python train.py --moe_layers=[2, 3, 4, 5, 6, 7] --balance_bias=false --train_tokens=315200000
Below are experts of layer 5 (counted from 0) of a mixture-of-experts language model. Rows are named gate (a neuron's input weights, with its number), up (a neuron's input weights, with its number) and show model dimensions 192-287. Each number is 128 + 24 x the weight over its row's rms, rounded and kept within 0 to 255. Numbers have three digits each.
Before each expert's rows: "mostly gets" lists some tokens that are sent to it at least half of the time. This comes from a sample of Wikipedia text that the model never trained on.

# expert 2
mostly gets: " and", " who", " but", " &", " or", " would"
gate0:118167139156115105107152111164139128079145126124108121101140106138160134131110154103119158133153135101108102147122123105123115076132110150115107171106105117099103103109148132158110190128140113154078119143142108145159121095123107122126113147170150116119142073151169108102094095087117172137
up0:152116118129109098138157137117105113117160124110163097146136169146173126166104142144146135129165141129117141104127156147133161135176156090140139142155082112130138131140148178138165102139145167102136118134142140113098133136175145161117124143127176143102138138151096116140167087097124159134
gate1:118106083134137129105163135124138145102095117137152194104172125140170091154150155109154091100117142130152066157130120149155127140107133119148116103103124118118111146128130136083132120086134137114104127110131126116109111143145168139133127140109131139158083108117107116118069158102096152179
up1:149119104153126133140134132165117159153089164089125142078087116143085134109156134050147135138098102166109094154132126146114092170127145177117128115127100097151125110121136114131112119161133123126106101087163136138099122146151116135164144203117126161108119131133100107128103116097157057138
gate2:100133119103125101139118169108142088123109157123116076110129191116128138082152086120132126145130143143114117157155138114148082136086163118090128125149084101141122146155152107125123119108101150166110129142140140122159115128125101112158123138181116180129125100106139120140134149143149124118
up2:146139085112122161085164136156111108136158139108119117143129120153145162119133165103131161138089141127132173108102110088108131145165143120113133122114152116104083152125104104137172050140146180169155111129112147149162111144130134139129145125124116134090157105146118096129134111078132116074
gate3:121107106113174138182108142127141169150126136139160134136142116164159147188127140134128087112128155099128165109163147102093127124163073083127155177110125123133113131139139116149177122091114095106145112161144165164123145111081145133121134081123124148120120166142109171106102107103145164118
up3:100149114140162119190175157102086118181122100118131156122124156169166179153106123195108102129139099105125150157093156080116112130191117153179109137143136134144101117130092135176191112170139079120147140132133123141149136115075103135089188147123149153148151152141155148110099114109150156153
gate4:108118139124116134095152113124121158135095071164134147086142130062093130156113162134131128113174101117164094168091086096072098121146136129115154149107124171094161146111132081149129139134122140150126123141120136158114123141152115165184085139111132125131187107100115131141129138162114145130
up4:138130144119106131143123117158139111151176144100136129153118110108147095147141164154109162150128125180094127124125134125171103148130174123141138144143131133142101136099114120116109117137162126129120100091093123154123117126113154145090158161136112098118103125136125108124161112148110159139

# expert 17
mostly gets: " used", " found", " known", " published", " based", " wrote"
gate0:121146153152115110149128154162159173103145127191150113115111118091118105123099138149177145145128150109103137123133098160151119070133133144143123103117142135124145155079167156085123115124142149093147130099123119152155184126132130109134106137146148129118145127079085136154126146124148116152
up0:109107151172116095112124160073151104100117134099141146136120162142136113119053114157134105176175158127131124098143122144117161129120096088077131121119091125170122145118139103155117148149121105124147101148161095112145123173124144126140122163127115135119169136122150095143151161119114156139
gate1:095153133100125150152131116092133160133132125141163144159162110137106128136131139124168148151107172128117096135117136084138103125103128152126129108120153112131118121132139139142082107119179112128112115109147187156108130141124178120139125144106138096119142119138129103136097085158164159085
up1:119096132139097112128102118160127103150080117102109136113156133120145130090145132125086162100132087136124108202095120129099147108113146107112144113109113168127124133156111141144137116143102168094132115101098121138101118115137132108129119144051086136108128159138106120153102143141116097178
gate2:184098088108166134118158107142146129149144120140116149131141135145106154130145163124150143148144142122156096098074167152161117163126129089119105097131093147115114160119133173112135120117133099120125113151109141115096134141168084125128143110101134120142160117129150122113125131134159102120
up2:147154112107113134130136097151104130102135157135080117127152145174142158120134158140123105145081109128105174112141082089156083175123147100099138178095119112113113106128117132173146126102135100130059133106152106131149135138114121103138082112115116126114137126115126105156112119114178158138
gate3:097138131138160100139147125108123157132114102109137186122118087098136139107140065123141134134176177082125105107146157096152140142147124153098126096144153116104112104154112146076156154066116140140124129106143174128123105129117110149080109098111085129118140126122106116165097151084132175113
up3:098141133136143151110142118148135121163148127160136117125139137118155107156141153109125121180141106142162168106119145136100101123124139099122130132132165134166129134108094161125112134085109182127119156081112128154132129114132084119184113150114096118130133141148150079106140158108121103113
gate4:172159171127089150142102124120154130114090114121150139130140158182146146095110099134116119148112145124123144129146131140128144129141090103113102103117099157100113131108143141126143119139098091104147096134136098116115108114143154153122162115173072095082124113123107104099097105133138106173
up4:108131116119141141129089100142151158104113108143117161110127164086171089128114103116080110123106121114116130084168093130125135122132177142116130088130162145156112104162111122158184170142121144168090153113115149144102119152170111129115155113143152122095117127114112153110131117100137125112

# expert 11
mostly gets: " at", " South", " At", "At", " New", "In"
gate0:137114148143129163130157123073139098117119131131142107109126144109133131121061165130141158194111121112145123149165131123111124097167158124137128124106131101109137134123109165162106155131132151122150098144114157167128094146096120113166101127089118105110145132114139127144106122112106113088
up0:120188108131152131099104160192149135102115174132108140144122166107159107158139093154156116131157139151117130098122166121137130127104120090135135085172138153115173134099096158123102129095147110121075173157094117049139094146100101111119110125120126155143138101128144121151096155106155120107
gate1:134100108159092130154139132160118077114130161094124148155144137109131157118141137182134137128128128127130119154118138098100142145158158132109131131104090119129132134100152096111164170161108113120140116092099107124129124131081124138097116127107128144122123133174113171116107156111106164117
up1:132128111116166103144147157154093127125096141120116134092134145105112109131165149094148105108130130123144103141133138105158131108162136126102104107158141115139149146145136151094117136101103099105080163067131124146103150133090126133135129133131095142126103110121133135147176117144134114130
gate2:113136091136120122118077157119188113119136121119160093170131145164123159141140099141106126159153123117116109151128158170111132090118090107092105097134095116148144124141098125143119129130138135143114145130131103145121123168143126140083135131163105070173162103100105134153108110105123153116
up2:148113133082138129116114121110136115130143094169161123172125147126097127151156097152113090115115139169088119058110158114190097161132111153112122120168177157132130127095072108169111092117148088153140137143110119097100144127134114100140134135128102110112125088110124120130127173160146184121
gate3:097112116162112157130134160113122116122148089129133097163118099131121152133142138121176161091120105114139153111103113130150152157098146171129126104128138084135098159152136092113119146147174116148158116128147117139158141135135160157069137108122112129133161166145157157108162085122148153130
up3:147105149142094103145125135153107130136156087104120122104121135116086131134143178107118177131140122170171123078092128146102181148103106122127116119128142118106113158166126123172149145144105126101120176087129131122172093101163154126175111112166089124136141125160149102147153107147083155145
gate4:127104134130133095104143123077143126144112119133138156123134072162119109153152123156096134147090133121124115092125134100111166088103140149109124103149112141123151098139113127126108119121133149171098118131195107124118143137132150112122113124089125109126128134134104114154141122142122141079
up4:110136090104147127127122122119162148176141091157125138153089154116088137133146133176142138128141095169109132138142145118139131073061116104170131077102129103151133156130098102140151127136164126107121103128159134098096110160127124121157117138114137133128180139132143110147121094140121138126

# expert 10
mostly gets: "ak", "z", "uk", "ik", "az", "ok"
gate0:164130140136170142133103120134165129113107166138126147123140116155128149124136088172173146163115131122164139150079148091113124125112136109118133133090119155082148120135135107116132146147110154109100142121094111157151126118082128170153171075126158135126097117128084095160107143151133155141
up0:105141091133099126116116166097134122127111148164158140137107146111134187137150096087159125102146133104148174130146177146156123163154164194130088154103119099132101157153102132188114127179134124172126145128131106168114108090095152142138134124115132116140095131164124137132098165134082177113
gate1:160153135117083136149133155117111082110117124151135173134090181118104129132128095113103141081140095126121149138100116111129144108151151143159088130107112105125127088098158102059128115157117129132147147145125077097131165134113136149126152121078124129107140117105128091130113164157136141124
up1:139166103143135127139158144111077107145153150118135113165149181113109142148133123107101138124136074117136143120122119093125133140103121107120097112102108111119163157110137137089126127117165096122176155143135096125144135132104148123131114148153115119165155111164169151106162139129178118126
gate2:116130095150132134104126110139148054108082143122112134139137115120136120106106145151099138081106152097131091079115153097093139132138096115161170128168146115141160101111109090129118154148090168156128133124115182164116124177139150135139115124148086139164099121123122160125124109142113112108
up2:084142142129103137115116112103122164082072127120161107137147115156160097128075124125132107148094115165136103182116151090162127107122124130152138098156125149096131091127142158123096120118120137158107154111111141097070126127139139138107095179120126157140120155131149141112114082141078135124
gate3:088086143119122084125093137148164106135113207081133108182124131150129109097096102159135104132115120110142103094110142126132158123110135132098130155162106136131136120116116113119128117156122114168131144203114105138091138146118082156131139141127139115099141147108059135138120127130111134114
up3:126085108112179162117138129098127145121153159123167130136120102148123169099095155116141143149125114153135136136118113112111151139080113155111146132139131106094141135163138119109141161072160179145140143150171126126124130114153159064144102131140140102108092130090140110150091086134145109163
gate4:135093071117112092097152134124145145112121117097096109139132173112129166138106149097110102124131125104144137098069108158140141093146137134164121131144117121097136137107120169142124138147109134115106147103174136125100090110144144155126117130113125127069123108159136147171140134174165126118
up4:119123178094110111107144165125110144148153131149154141182137100132137118148135105141149141132089105134127083102136118119159175112139086146139135126148108140121104087167130077117170102129150165099134113145104150128139137155111116142128140139133158123123136138118176115119102115085131123130

# expert 8
mostly gets: " has", " had", " have", " was", " also", " been"
gate0:156107131129100108135157145133117142095151126150099165132104090109115151105118111103143130134127116127131153139106184092133119123177155143144101153154181097123114144167136095116115077143146134106147090154113165150102095106128111155122125108117117132146132066119154117148164145129137136124
up0:166131121105115105171169164087153117117121111157135169144108098082076128138112094153113132131165126151105152097099121144143156182131158158134117102170121104128123151170149105142116090112103141152123112100112134140132128143126143150149135137066092114155155114134170174125116138068156143163
gate1:116129126113142129102118150104175092170151142121116107096131105152115159119143131129111167170115113138151123101120111139129095105101163125109170084124120098134105149135128172152114150092154129085145135085114114123124122118145187099113153112114100158128098155142134106147103103137140121108
up1:125090095106130111134081113150157174127140107077130129134147158136129121138143154155117130116124095164100108116115111145137096091113162120129167120139131113122143145140112147102148131130183128111079137113111127127144111094166131134126115123145106160132125159152148137106127098116092100122
gate2:120090104099136127141132082127117118121117105142122160170142120152143119117149125095172111121131155120112116120146153085135133130095130134141145156101134122104138180158129088124096163110166132147107115129123117101140128127117191119116128159116128107113113132132160159098113099136137161129
up2:124095121104112146096086115121100116099147108140123173129115171101143104101100160141172107143111145106118176113130118141138139159095153154107170116162143111152159089098131133129148133111144133094142125132109124090137136114096126134102107111099081133104141155113096108139131171085144152131
gate3:080145120142110128124118115120124134146156120127101145164108111163104106118152133115144150135109126081111130094148112137125108092139112147148110123154123110135164139145065134099135076122100121132114106084135114076171128160150107138138109112076123121124113125166101116089139110113121138094
up3:154159142169133152071120112137102117120100098115128142124096170113126121075159113135160187129116112125076098158166140124143146112138095103147112129176105152112147112124121116152099157179098136087122119141147096093084161157135159105129121128132097130140151130136131098166138121127119116099
gate4:139180101120175133120126158134132109091142134139100145169173144153102123134142138097132128167134132122146079140119106112111147161133145131127110151123117055135113154131117089075146188193078109115138132174106124151117124129116118150172098106144149111153098180101081164108129106093138137126
up4:105088132126160129137108127106122135097115138095115131148144104112126115153108121085128093104124103187158144124137160113159137145112094110140152156195134124119120141100137141109120121137133127117173067144180141158132060167124108100120111117114148129142110116148136141149110150114133108152

# expert 15
mostly gets: "°", "′", " =\n\n", "^{", "_{", " As"
gate0:039115077128159152100082114157185130155133143117150131126069149087137157087135142166074140158118139131102095088157148098147111128168120129118082120133145136102127123146160113123181125146117134113120104176120111170149124141117122116131110139152103125106145132161162160102114137129132155098
up0:168141155100112134172121150114103123134132140125118117111142148130138112129107128111135130133141121130123092141114130117105085150105138107111110091128129107165162115159119153132064101091142162132131163142164118145121080145127083159140109141175141155157142137129116126150134086111089063151
gate1:154167158099119109131150154150101139098107114129135155124106121102094082112137129123120154183172123139114079123068126117125071060130140147132131123149136141139118173129144102148146115112144135118159097134134109163152099137156098120069127111118144093112146164154136147134117126131092131161
up1:162095110141181109102081128148165148135099148121094123131124098126167129118106111095127131146134132130137121088133106121137148144131155166134120139111130140166166123108125132197169109103129155088102109158199142119091115127091158093112143165141145117187128106158165124172117087132133080165
gate2:132100141104166109114140129133152105149115148116171104168142099118126157143152130095144144087137135119125101126114120161126152127087107158107161083126129136157131104138130137098160134122119142121156136146138100180139155114167091153143091097151110113122133135080115134108085106136084157162
up2:099134108123115123135159137108089105163124160138149121119120101111136108127099127161117131130125078160120084123138103137117124099174164117138188161130095155159135119122116118119142153113149117118142073170108154167098159115131135123106099181124113104161167147129161149117146143167136158138
gate3:138127094144130171130117145098163114134151155105119145116114163139145131106122144071124132131173148083128121100107178168130119150127154096124106089142095170114124142104124124132168143122152133136135149112103121158133115170141092102124121143136109175106129120122116145113105128123128162087
up3:115081108111127091140136114149134139078114122178091149114157132127105152115136167138188136100109082154098158157120132054121144153143136129169124118119164157152085169089156077131091095136130081078142130140105109094167138142127138132156142127106139112118144127110161113115176109116137134106
gate4:168110161101154095123112180118107156111158128105171135096130099079121117136121131153130105130118131118130063148164117134114094122124147107116151120111116205115133146134139096115125142103135147140121141162092133121129052109108084095127097129129130164138116135137153168167119148154149134160
up4:105130139131144109078144128121108157139127171163107167146166145087169114130145120123108074164189104090144123134123152140139117136148084136120099073164116098142149122179117103111188137162124117165142137107146136134161181140106122125139123117089105106116113190142122104112174089133106135125

# expert 14
mostly gets: " the", "The", " new", " The", " their", " its"
gate0:116141138139090117112089103110129133144126139147131089125141103137080125145121136101128101112133156087120114147129149136124147144139105144140105143175150108137125121101140117133088120148141132131146116142152073122152121161123122134137142021171093140120117110123134169140154117121140129163
up0:131160164148157135112130170171138161150150164141124110140133137128102099144072155114149141183125171181141117111110174108133127115105135110122149097105150180138124137123120125160105089135095067130180136129120107081156173129111162118102090100110090101148111214127121122155135128101128079121
gate1:122140107129145153120088125123120123122134154162134122133103164150111137137139165118143124174098132176132141114131124135077131137138087131117106140096113139150130083104174108117137116120114148157131113126105146140124125124146152092144147112106139129109116142137151107106138089092147101107
up1:122139121144094123164104162092091160151123111157154112120124121121142126142137114156166094109099076152112122108117105127115164145142106147130114108124124139171109114166167142116150129145122079114156143111101118112159144129131143135164146166139155104161080159110161158146131125120190165088
gate2:109120134113127152114161112148111135105116107133092136141125143107075103149135151187133106128136135135088110176140163187114150116142152099120099113175158082104115084183122133140097071110161082146093158140118110151162081168104150100163165161145121139111154114147127154100158127134098171096
up2:147116209091138125080169114111123131115119131134080117104117166105078121174127106187087129085121105142136135114121153135104089107127111116107149062143153124141108109128122149146134126101127117124127128143135139123135165067125114101112128120116123173153137140090168151107105099126145135147
gate3:159099104142080156135115107061134168126080084080127150116111114193133131127148103159117144167121137116109098153128096115140141170151108141150098138147117146129150115130179169118086143080130122114086120171070103107117106124133120111167124156107121169138159066068127133151174124163163119117
up3:148080124128139127119110134134101155110116135146128100108154189174110136142125137078076128116109134147077130132117112187092164122174111186141098129160124141131129098159102178156084109150159140113097103113113143123166123108136119114106113184113094127124096105115109167154117134174127162109
gate4:118145135111121114105141112135096147125128157112110127103155103149136157103135142164149140100098133139149098123137107151156068149134123131130098116148149109109151118171078166128123125113122138127126141114186075131056156152118142083077060105148141140126144115120150094102140098130111139124
up4:124147103117135146143111129159152096152147094153114147099143146145162097116088137115152134128164092120132114138120119116120127070126158095100145086105119128121120098135149150155136135102130182125132133157160157166160079089190135091134152160141153175115094114116116162124139143178124115142

# expert 1
mostly gets: " \"", "%", " this", "\"", " these", " some"
gate0:161074135140098128171077153118141124162155143116142127090147145075158132133137130168099136112156186111133124117152158114116098123147127102155135085101133153112113141134127162141108125092136142130130140095141146153115127179122127146170121111169130072160099116116102098120093116085100134182
up0:113149122152129122149090119135146108062138154141156177070102120100158132130117097160137115096146141136114116101149144086124135103127139139168156116147149170101121080126115113091173117107141102127122116117161066136107147119180160123141117102135151139132119068138083158166145118077160076160
gate1:121107106146113153123109126141137138144126123104150114144165119123108176137158104129095134169135105112137132128102134155114139101101087102107148155102156134106110119128112096073167149096141098073129170123113136131093116192147097097141096148160127153140094124096156142099151138153139152158
up1:088131083095112110107133162164116119093090137128131124137155169139122121128138102134070108180154115119126132130134115137128135097158105163140143128123125168134157135115141120090091121111083122053145135147129096154122119175107112108129117122101096141101064108133137099121122105120102172121
gate2:097111117103153136112102158149141133108136146099166140171119159139123170121100176160104180145111123166131117122109111134137137113122128123123133092097142086144172104147149108136119137135075121124142141138122153145132116088129092177143079135182133104125122182154145132098112168147089142143
up2:146166122132105127158142133138099130114130200165121143147140127131122122136166101111132118069140147112090131142144086127113148180119127128121138118084155134101140134123123117109149142101114133102103110175129110186099112079135144087124162129124162139142129155147150124115122133108122143171
gate3:100115116120105086102128132160086105102131125118142120178148085135170130094168122141091123149123124163105162108138143122088145177115121128140075143146115114115133115135090107108117135143139161118111168136096091141135142138131136157172141098108078128118143102151096142112144111112130092112
up3:117121115136121194150123077141110107152173106158170176092114147123149167092135128131117149109123139108116108105106125156135103126128132088158156158122163131134143179138136107149116141124132092155126137155120122118138092084148103096167136120117129117122129101128139109141131132150147099138
gate4:144114142077175116145149174108151137076134128167098169080136129108162123105146164115090111150169119109106127124143099118153171160131177135115163086149149133109120143158117134087137110109122129108139134136129123150120187087105126091084100123130115147143141152116112105108106107129110134139
up4:111131119157071117140143157135150150152151087072159086129124088165105130128154079155148126105135109111117141135140170143117107120117117119136154146100133068158117124085094091127142115169125155174108101110112128122108070148137174140185156149109109128089124128076145149111170108163157082182

# expert 16
mostly gets: " (", " co", " non", "(", " re", " Cl"
gate0:137150133145149134094109121137148128147106104125129136115136121133133130122176132152137121138113114108147118108192166113128136104118143118123135150087095091143156094119156131144153101113125115122147128165164152123106151131140153136146147095102152102146129152127139162114130164158126148111
up0:164141160121139118137157111129140123155089143085125140080140146116154156130121113120176089106107146074104098128105161111121124170107153074134150159122117124141156104116170091161108090131126120095136099157148110139133158141103081143116134097176104144141130138067090124083120172112119107128
gate1:129129133143130169115104090098139131124134195128110136124159130117126123121173117109112120139148134104125122106154081150177163068139147157146120074112138124152145090085162093075121095121130131129125140124095127116096142168090161168109106093108087106116127126128141148168126101118149085112
up1:164112090120148119101157101153093145093137179108128125074136119163139141128136148118133113083132124090133172146127126113158111111103132098109087157118125096141105141156133145169187125154160105161139109143119091118072105145155140104138145150140082146121162140143146151172160099076110133172
gate2:111112172129103138111088126106105124113131095113144131153148146101147108137083112145132088101140127153098166083074158179125168168187136122162132118145162158126116167158122090133167122125112133114132153114102113131098108152138160118123106144160142147134120117164148126168132158136140123121
up2:105134158137131097126131165123103146138126134128131110145101119128137185125168105110110187103104145102146163135085150131137132097098123093147149164140196107131139141171145113135141148147127075172090132114133129056067136104154147127124160101105130113096099105108128118155174103145140144123
gate3:102088118155189111139079120165102158110142147079106090178124109133141134159154142120140174099131125159117135161153120146096053124095165147128168189155156123116163096138153107113130095114120136113109095131125143183125176138099132158117138158128145131132083117154118144150148142144137104109
up3:101121158102139126097124132144106077117103115093150099093109128089118116129154121178113144097126137089144083136108093137158153121108114119131135126148131130112099106151119161129119151138158108088107137146140139145125123124081114113146094145130139067155149135098119125177136079118124159115
gate4:104098096149129106107111142143117141172138130117074125115138179131130128113129158117114137150151128122158154113115164111132117148148161146112097092188120150078151115154111141144116097111133102093150125088124090094103118117138111101182117133154126132119100165143129103076114114144116169098
up4:078125167162167120159087110117132161117129102119116126099075101119113104111127136157136118122142135143147152106136146120134148112117153111183081089095106113103136133122090074155088132112136086088164137088127181127114122117145167103135135127160120144181113154144120152076109129095141119114

# expert 9
mostly gets: "==", ".\n\n", "===", "\".", ").\n\n", ".\"\n\n"
gate0:141163109142119130113092162135091160138142098129132112133158119146153163123100153119127100075121121117143167121127140181109098122152159148128155122089107144125142126139108137131069129131131083127105161132087151179128095105103115114086137130141165134152138124115140151097085085119136127106
up0:154147110113072089146111126125146128105110145131160076124111133107127127150181116124098126100117141083157126092118137107122131085134068080124153135145144120145171125161166110150166157123125122143073116132116150137110151166169111149077090128120148148124126113134133144148147108134139087143
gate1:169128113134154150134113102097102104121098123106150111191143129175104160147175093145155113140129081130113093172117142144132156164110125171109171127150139138114146166141097158168156125135136099113138148133128089151149165109151109079106137086107130141156112180117149081199137135127103120142
up1:118138139183085138131093112110129133111149138153139122157125112065132096106105161107134143160133140135132089109142161146135096142102147091155131172157105107147104151131133122168127128135137118109120178113121135116160178146149109124096104152152100134143128144142129149111167122117155132173
gate2:104104103150130126139135133125124134152117123091148116138141128132090158148128108180132109135101151096151116075124124139148122093148137144117116141101134084190139086072117163102137155099125099099143124104120170142130143130109097179141159133152136079118155142133093118088154140169118101110
up2:152104149108139143044127117170153161083139152119123134139121084127113121127140123151108203136141075117125101116112177103190108103110169134196161086139146147158123117141073134111130138126105125130137137134093112114121121127143112107136137096135130066136154111201134121129107139140156124125
gate3:123090222126116082165122114164083148133121169127136157103128128124157180118126107119131125139131129150135118100131142120134090091153144127091158152140163106201135119142100125118110100090105132131146126109112116125120150106090155121152092104111096127130124122133095120114100088114092112103
up3:132120146105115129121140163108126150109102159151140111113128122150132122153126158115082081112137126128098085120098126113078116109142104153110088145131133136090097070100170146131144174107142108111134123120107106138140110159153144103120160153103167145133136073122106158153155117162133114110
gate4:131145116106116106126136101118112114138149126137103108137070138128119111109116158144117154130137112133139148139162077121150154117121086128145148125180117136155131113141108173157095087081153087104171097113102133125098112138136087129101097121135104138143106122194148122121159154144114110161
up4:122157126122112142131172123116113137141104150085110145130139120079119151125102139100115150173175113147176135145153177104105141163155138161122176136104162139123118109147168100088124112167148131119146140118125119141111121154084086139146158131134159143143142136117138102136097122120118115100

# expert 13
mostly gets: " she", " he", " they", "He", "See", " They"
gate0:095104147148120127091047092092107083092126129149132124079104138139120112094139125150129132126119122116077157139146085135101115130133149133140132147112154132168154132140115104151116114098095107151175137130094124200125136114154101123139119115105185107124101151117148141106139155137125088100
up0:124130109160177123163101084121101124142093123121121127154137097104110093100117115144134158097132113140158109099160154104082125158130117114119108148132128135134141105101176109107132146117116136104136105121127165149132135104114136114140157112113114148107184126162134143100150108082131097142
gate1:146150129114147105112102107145092089163099137099105140104123146102147123142119145152089122096086098123117151122126126132101101132080140127121125143161151140129082129102111142144171085102138181128117162139147116121094133130152083081076150165109169138101115127115129115154122100076104119113
up1:075108114078092199123121138098182130096111122147159129117080114141144154136158099163140087146136142135112114129125096132127109105144129149128105115132116142161139150101159144107161164124154051113121110120094093114105157186108089165107110096150122167153105119133107119106130097161141109181
gate2:152118113113141154128100141109147154142117164172159149121145125109171109112108127121131146101171135142115096120105120133096074119136137180146100170125098125122101140151152152122094107122125161125090145088156124121136120135130102100144161134098146130134127134110140144120144162152200111142
up2:087134105145118138162136175087102103143144157087119149128136125152135130137138142163157112125067156181167103113121091099137128111134097132069125121120170138139152153115104141123094138143139129136141148155090084119120161137143088161139130131131115108109139171143096176171126151164132150104
gate3:151159141169149117108162107121078123105136110176157141146135109131110145122158111111111180163181120118106152116127140102119131213110129145126138103160135123136159120116097072114146117073153211135171138113106140142109065130121118136124105126119149113157121158114089078113103114151090106153
up3:103121112088088158178073136114161113167105120137152127153126140149179135131079171173126128123135152099110129122120141113147075078111115125134117107110103153157126146128133100071146140114160142119097096128129138135163166134152107172123101094141101108118141171127113126077111168113130134105
gate4:081115110163127146123148145161119128140150162105132138090141100156134107114103116129111132173109081110165126137116092113149129134143124125099143092157154118159193167126098114128111123167124116133162127141144119119158141112148088091106091159114118127142128145125096144117131139153145141172
up4:116136149093124076095097173138137148142138092143125141157127169140090121151123139127129169091131148148197125144102129111140173080115116151108126120153123150110124170167137152098126172109086146139115163116135110121144113137123140129115141129092133110111125118158122192127121117129155150144

# expert 7
mostly gets: "=", ");", " ;", "\";", ";", "   "
gate0:130157127141100197125112113108139168160141137130129151168153174167152122130146140138132092147153157112147175167111128119145126134120082079136173099129129141108134129111147108129176128136132166138094131157073159128134101126128175103102144174149101121109133114165093138130097121145152110140
up0:146127141163105123153141126101152109125130045152145139129123125110141160118127132130109154148078130119119157149083122128154143118218154135143122113122092067120137132101111143089118153088105136133135144141147127161139144166167166157110107090155133127125125149111111109138128116120127118143
gate1:106103112125121152089161118132073091125178160144124151126144120152102134160144089093080142123120146131071130098123123124139090112138166079124132121156093160122104116171158117165146137131150129132138107123198141116099121096102101149120140140120118117124132095131161133124113136098104162137
up1:127112157146147142096137132131167123134133086122077134156150172127085155079151123092162117158166151149110106147169117176080095128119121193157091113128135132094147153155162108154073134129127176127113135120108124081115114150149151132110132159145125133147112150133128104121148151128159077126
gate2:095092109116133118139118162156159131155153155128145181084142139184134135125130168103102163173137115122133115109119111083112087127144168122118177134140165121156094128159120098107144136105120123159141155105159103116118171109103147113120111097150126091114131147150134100100153093147118114176
up2:121137141139141103155119129123131122189130128128181152105123138158052151096134156133141166104176154126133153134114192107144191116148114134122130146117127130100121133132129168121156105097125149107167126118141121140101108112126169129119133129116099157099119122154129126125119079149152141091
gate3:150115162125098156103110119140120144163167136096140156124130160140135157130069133095130136134126076121128142123103137154102102102103189083113133130162167149157082135150151147137131152108095143094152157151074157167129157122129111061185149153133121169131135113091153077163092078122143141169
up3:109132125153111153109121158130134123109066111148116133126135130148088120092127134129117127129110125123118142120154155122117162144132081145087175097147116123126146092109146136168124165138199150165103112103111088115128111141104106165107158091122156111132104127121096175122129123134120142096
gate4:127154132120114149100157104118124118172148195132090133134107109097170175128123114113104149082141085137125150104110127138068120107155131162122130124169121106140094102097064156116118097109120141133139080102140103127136113106113163137127154192135105133106116136158124137160159105109156124132
up4:135105148176137107073101131111140118146143093105107145144110139159151101119129133127156136117145153193076106118137131137161120116119112101124187101159135102140130162065143105158118135122145128143096147105130165110104114110110161139161103163164136098132140138126139133120164150123118130184